From a checkpoint of a small mixture-of-experts model trained on Wikipedia: vocabulary 8192, a shared expert of 64 neurons.
Below are experts of layer 4 (counted from 0) of a mixture-of-experts language model. Rows are named router (the router's row for the expert) and show model dimensions 0-223. Each number is 500 + 50 x the weight over its row's rms, rounded and kept within 0 to 999. Numbers have three digits each.
After each expert's rows: "comes after" lists some tokens at least twice as common just before its tokens as in all text. This comes from a sample of Wikipedia text that the model never trained on. Tokens count by the router's weight.

# expert 92
router:506517464501442445458589500486466521480559440548549463599457469514477594600521542458478447501455426543541531401527477522528620515403575574492532476556541582524615528461490573457565488439531572491540496563484531475481540559520442462472471458522529411506485539503458419462485587453446513450465426455583561517467374468584471543522482480553438589445483649497481518559578498541480478557514401514541524498479560590454528451468537480493488598597514516448537423453500492513576544484513453509558566450434556402482527429515499491533480531448558526496459475443545483515530446451483519533481544459539540448514634442613533434476415494476440529482474494464486534497491538430498525436445
comes after: ".", "\n\n", "=", "s", "\"", ")"

# expert 24
router:552472549515481559550499440565510511509531538502465478548519436560582452472462554545601467493564527492534450508573535457535443494551544522499415490513504508438591500569572534522502507489528486498587516590455526561487473574488464442565426579514491524553472510528536429422604461524440460499524436478506462583579553525507557528503505506552494522486472477460469565534528593536491555567499522585438504422601421483524407471590525496506566479539418586513484432554479567447512568530552464558533594573579443556498408535436524387506435460490552468482526565512577512485436548506516590450463444551452563373499534432462400430467430497488470521453470447409454517485621516477529431479531
comes after: " |", ")", "%", " 0", " 1", "|"

# expert 127
router:571472525509603533539433446521503508512505470451514469526537436494459437498425563548530510440548551542463457576554454482523423447536430519541503428549484475389521505429511520557472498492498472523596535539453495540497473495536446503570462545464525496470509511522464442467553488495576537493579473463475486570648535453453522485481515586457554448554412459423496554453489462566505559584551480571484484423532440516575484500568519513453523454475447557520538446519512472521485490456570535459478495415530448567463341564351558443431441531472533441520581556505531512507524547548480624462472458575413528383502461477462434488481373479524454545429547412494457453501499444435453454590541
comes after: "  ", " 0", " 1", " —", ")", "%"

# expert 37
router:501406560535462543550416497515515575409542368582485569583545500572484435475433510487568483400588459561492550522580541541536414519498584479451598495496516607442486536508549390494541524600433571499513446431464465514535529494426500522505517451538524524518573537538549465518617528567475518513572426546356504436535559501490546533558492492550458516515465568475572510555482524532408533501463629505498485534494447489511560392446599477461445534520492575554528446531501467525471487523509507526421484537465470441480452451477558522516439557560523438445571515530601582551475434540488559498466552524462540457462552438468562551527450520528453503522556487492434465555514510445553525494552
comes after: " at", " |", " on", " in", " to", " At"

# expert 35
router:470521467467557583515393515489489499437511491499481560549497448473548440468461528529619437501591517506442472567600444416542405479572517514501468478532483450398522544525578484476466521473550496492526572579538535517431425542487423479602488580461593443505440458511472444440522483423492465495544470534601456460608567435484568415491544517425545429508477526561451494461512535530565583417583526598444488491564458513558473488572533518448536472517493463529492539556541485559497542470551575390421510524544511421425403587390476416548444583438505564465489510490475451539500551532499606487520474556435504517560538443496519504483458406467529517501535439491433512438508488467516478517571
comes after: "′", " |", " 0", "°", "″", "N"

# expert 126
router:594476562518535442522486419455514546473511512535463543471426513536587400467445511370476476498581545570503459456490517497589557445588469450454482466481516511480426507582469472490505505521543474553527472432487447518522610458522461507468484486503592523477499544488501424479555550541490450532526429422512421441575545497516535444428462580494558479435564528522489544533500530537444456434470560558491491420545591524488647513479544473510568446526463471581410501459576566484473489561552541498505521436484430459501606560529474491509465460497439547454506583472459498439421564450519373483529489553402369437513625487525429467538538523524478466435470589496456512467478557479443498582418
comes after: "–", "-", " his", " a", " 6", " first"

# expert 27
router:591526454483414559474464499506383461520465493449497402514451542487402511501435541584630489478466543509500478513505443479474561529467572547482615433511527528457575491479439574452507561478496519481551572478445532517537435505607452479544565433523518538563467502512478506502501506452473486529506530509536598544427504477556405530474358507523524555512467483475474537519491441394491459489426477467585512523482413577545537453493423556421488599521547524455471493545542506506522403479346448517483492517473528517534500470469541530482568543591535533473529507515511468565460390544582545531526325501503457567520487532458447475504566540463520479411602489450533540469517429560498554478592
comes after: "\n", "=", "\n\n", ".", " =", " Kingdom"

# expert 79
router:543483549564500508488449526439532549430441576490518505544459439532572463506519509444510433486488533567551479537538594485471459497507504455443523423550486575418511526550463479598610513529429559501457550560512532493530551415469431434467554520555477567600453523478473476563479564448410446516553576580420502440558483542562509420516448493558574478502405440402491565505466568513462470555520478614435520484520477517447550489468437422442496497574565488547550475503498444464535490538528553483620518470509464584488495469494553534494450448419571472561526543541618472487576567512415575460587478573489458469450448569527407430483495458549571520513508475487470430459440590421443434527514
comes after: "\n", "  ", ")", "1", "3", "2"

# expert 116
router:579541498505554481532538557515552545502459523422469504614579486541513521415500402530521468450491568565598450542564441514534478446501445494563520519491404530436533453508637465505484518458531526568412523543559582490520437530463490498555452474535506515620503493508525399446501558433515560539502447529528432484544555536542537518459520467571470493551460467500524592501495546469442506423583488559463521442513453545513459428503483533525549503507471531442531441426636542485418594489558516445459521442496523483471507450485568434535477593442560615500499562482538430495451531561493489435537438544454464455500497509506391490613472455544566600472478460542492634535581449493529397557504
comes after: " 0", ")", "  ", " 1", " 2", "0"

# expert 87
router:452577590446429552457545566559509509438451405429544371480510575461579623490568445431425534476539544471416514571584461508545578571383558549532567495543434529487529500530542418478494504507537465475587537507539549520530550421510494561485435407454426450499470416414482595482474562526527487480516520590542578501554497457445460552530532583518441543489539583444572479495481495499505498472503466550416422518539547431463401469462470478539465512487448489463452488478428546556554515519485435482472534427491464454557503474430417551532414456521467503458501483530472453435415569482497549485487504503427541447524511505514557455539510518455454515542480456516500601509376477609482544506446
comes after: " the", " a", " and", " an", " was", " to"

# expert 19
router:500516511470492502517468417425536447526544574536555546517551491477529600438515472582393588498437520478465571408448547452507445503571524475470585511508535479510422577523464525511529516448477555451414489518458517498449450516458522444578534402496462423614418461549410510413414446595530486458409483482516505451515513476552452460452428491475594464513394418498459500528447458466473532468577465505516508447517484523485543517551541562536568568544590492395436481575490438514470570435499525458482472530518455526469418521524520482566614544482494556518575450483483458547422496615519579537540546498460529632499511476403504542558607524570559467509524540471505497459477455518537536433567
comes after: ":", " (", " in", "\n", " Location", " Country"

# expert 49
router:526593537533469543613507539533460538492590544463465470520621502481405489523559536482541475462495437424552411436421538418451478536475529393548529448566528455512441538462429494494459455430435515520489515511560533482566454503479612461494466559461553516463544526554478550525479570539459500528498482484446461671563490403434539523483467483559529468483519541496597450540486582503478503485528520460604466482517523481524416473516455451319446495418506418486459493460535514541533507357515555512482493495485574486429526455558453499514462431488429464471431484536561619473574503537549432453483493454537468492446480432470537532500480582570581496497427517541475522516590436563524513509523
comes after: ",", "s", " well", " member", " Department", "ed"

# expert 2
router:393612464482440398490505446481523480515480479506507461490451428544538494530450551421528465526551577550548429516452581432542485561446528521392453588443549505554438519426530556477452537481445572556391462568459452565484457386524557513549468517536539478542394542446538534505514428454476492567547454490427442531518549469526508584486496510583424449560457475403516492521519534435512479523511436496567508490523516473517478469471481541556494461526486520527462487556498450418417507523530544547478523543572455470491542573576509462511577480618500567450470529461560515476534458477446522607435476545503560554572512489559574443448514611442442434497613417513510479486450506467412577434597
comes after: " (", ":", " on", "|", " $", " of"

# expert 52
router:461607513505421576497558458454410538443462469485517593404489423549532495555414541546572458508403483476517456543505590442434458457504465481491470474462391452464547557495477581454549502490572505593513588567468540471515445418502619453506536527457468490644469475530519491461587463498518422532477530520523404498567473496515488473551462492540441566534572536440497402534536485507477468497517513527543473454431488464451532404585464482488516553520525544541509540543504442455414516531506575442518510480495443538428460473466523505569478538449471445435424474520544405576616465505469542498529515467501519475550497498472423460389530398456529550450457484462602431450530432572553507606515
comes after: "a", "\"", "s", ")", "e", "i"

# expert 108
router:519570452515421542446575545451448511439506512526462379580447461507458587497539596536576483460539469515438529550418545527450468492474479536440528422480536516440576443491449561499549499482491542494503483547464601574538569502535534480469470546514530587527471511507444456506542542574514462463388587484514550524440467517536526565472505476519456536388552508435470540537513570482492396561500392507486511483563482561516482468499515465533512590565471413484560560537571576519611445506464489559546614526494532481562431499449554548498561581546533532431439482458513480523530416468490489540512453523497556443606540466655488466514469486468519504358453480468584520446557465455414464426472
comes after: ".", "=", " =", "\"", ")", ":"

# expert 28
router:413498528499461464495553554544475519566567464522485520400471501555410525598538559503503535492531534507483461507451504465439632568452566535553576454525468500563560505518489566475505556611489449463548495556578593503509541431547517542499447458588555573455585507406499499540434530553520522530525418505542418525450513497452523561429563435494495578418564545519506540456499583525542505537426477469572465491396475486516509442468437558530540463482555443446545416518523429502592479559446502519466592469539522463445477563574494554384478565488488564460502495501428462490426526466578374486544542473417530455510574470479494456561588533489459447461452480551589453408495556483482427438504
comes after: "|", "-", " non", " co", " self", " re"

# expert 70
router:540419529486556514556433511524518551470518451456575424485521412439543444449435571558582443500623520552427462555578457499555416509575484420510451517482487421388545549477491508586412485556457492496572543512431450509470444522489476490527445524437478496507504502473556405505604526448528519512494439501440505509576566501487530449441514564434562479534422496448465545436455549526518545499469507588458506489588548528575439517609519550461485448544420525532521478535467440474515521487564494517553485407491357517500389569475478459393416489485550438468547563497520443527496550470471621529453440537476585446457485498476447455464427434503477510393546477491490565554561509499553448535530
comes after: " |", "|", ";", ":", " (", "–"

# expert 102
router:534487510537544584519455496541561498482489475491528474505543433446500433468470566551528495466528539541433500575582475460544403507524463456555489513513497456412542533477449470544448486514411485511583487520409451497500395516502460450559444573414518534491443508558488453441549527483513551536548443471427429525587559461512535439503521566501590411534429518434457543494506512520475553548513389546473481437606478523588463503592501523427463458488388528515545469519513520509460519524531536489471497421540474551446355515401545414444426517502527392541500565498512500544614576450442556483423471551474541393479441445442439490473403405489444537462521432428459511525545571508540432525582
comes after: " |", ",", ";", " 1", "%", " 2"

# expert 101
router:523452464492458401505430441513541582513453474379493436549519452497591462439492458437449535472442515548469535521472508499581479549556470442473591461458472552485502549512555425535421468607453555505467442522516461459465511528487430508446443469481416463521449509488566429556527550496424577595478404443497449434466440619496522411441533474472470553501486480547516607469390525484533477410513578479473595488566462494501499493456585503499519481482577582503497532530492566492511424510455549515537570448477546535547525539552480467466553439479502552474538521471545412481525389536440547559426502597482444537408541460526469403413454546484512411438489587534436473563575485453499567442516
comes after: " the", " in", " during", " of", " first", " The"

# expert 110
router:410474479497467541578489476476579499473469468523511557515495510532499463551379485455588452561590469487499369535439589481572487441523449490517459535400507552466530532584600526447433541498544499523521592529461509565506479478525557475503450504415540540630442477435544415466576475464477481500517473602576471447625566479567491552495540491495489501525532457492586507503547564506467385490513566470502523437565521516439380419486442524532554518541366473557503555533600551505473514529529508512436565383473419513409494471481479465537485522484491466378483517534571480476421523458428416464519470536481527457593492456505437460499504500453562469473573483517481494521537454457454501507590
comes after: " |", " /", ":", ";", "–", " L"

# expert 114
router:559588506532499555515503471508460470539531467405428390471559550546539467608510563569484506566467449537499473491498537485560421533529572521455408547557559586441567555397544456588478442488476406490559518418562517451468507467377493477501452458405587532468522529465436405490475482440490544496536481443546432444564566496499525438493506521416500448517407484477437563524463435534456531422603578591477500444549394436481509488559452569533520470586484564426475484469486566432440479547534519483452472452548467542472492553577520535436461471450521514512545543506479517425544497474468555443513546494507487417491430503521447414498554427497466434580534413558504484431508481489482484392522
comes after: "-", " (", "\n\n", " \"", "–", " the"

# expert 32
router:606585532486593601580548432546485567519532498447448450449464501492530527492495564516494511373391527521441515524544444527432524536508514551493470453440590524465550530485459574567528558520400561520457568576413408406471418521457487468499473479518500450524650541499540568459545508561473560392490581495441537451534534489472487570532564493478498497496438429516446586513528532412438536568594541490444544529571576562496519458454528495409497437489537575493528532476485546508487483496520475469522543529460551537487438565456431579448528464434566406525464529530535452441453520455521530458531447497469446458442525576531436478468460414520517550478600451521507583570547559473489454549536
comes after: "\n", "  ", "|", " was", " |", " Succeeded"

# expert 29
router:460567483451455488479540464411497499535528545538517477483478528435488543493499405575416525505391538471470554453441486502442440484525547510464572550529463409538503566478486526558463577418517565437464467477453555489469458484490509483528629408478476455570466488537489590432525513553586482424449463431523457483548541402566530439493494493535501509536394445439430416546443405491492583409597430487483509417474510554539521535532545587558531514457463487476506439546441424461497522497493520549549466515568404483531455520466479476553620544455543578550553437496440386550461547588511567611544549508547581601496495491459435490467500501518467449533532544499547519430475453542534590444517
comes after: ":", "-", "\n", " Insecta", ")", " Animalia"

# expert 12
router:527468450519574432502523460434455465525519437444509495514451476522447487419433479450588445435452498500572543507529543557489528481577474512500520486524506576464429606525467532478432564526465541440558551434451500485464432407457439477389478472475420421483413553524518451602520519462420570463537589433509453525430552487587524489455488466581474474566495545416473432441475543433498466524444484424464609597434475525556525382388485548434524527467424563440533521427550478476487502491515529559540603473466481508499576506407552553474599554468522484471454560561571454509470465492527455431537549572580507534479447487587459578504498477477555523509485570473490552501489552561442448582504
comes after: "\n", "  ", "|", "\n\n", " Team", ")"

# expert 56
router:545518510446491447509440484477477481482547498582497556506478625461461535460473497406502524520517522507431477477413484557464534482460444542480506436455435522451395495483550498553586566533618530440472541421435465492491531493471465505510457513551478514480535531517552506507531453467547503523424465425467441536484450575507531486544510478505433452396502529523442581560471510457504568455562435519487513535470536589580549555445587474506576543537513565520399538544466486467442472519457409507463521541418527378502560567543433498487597535619545537604499468478632421476407508481459566563622539499545446504452454485511427578524504565467470498478561563529451544564481584567515566591416
comes after: " a", " the", " an", "-", " first", " this"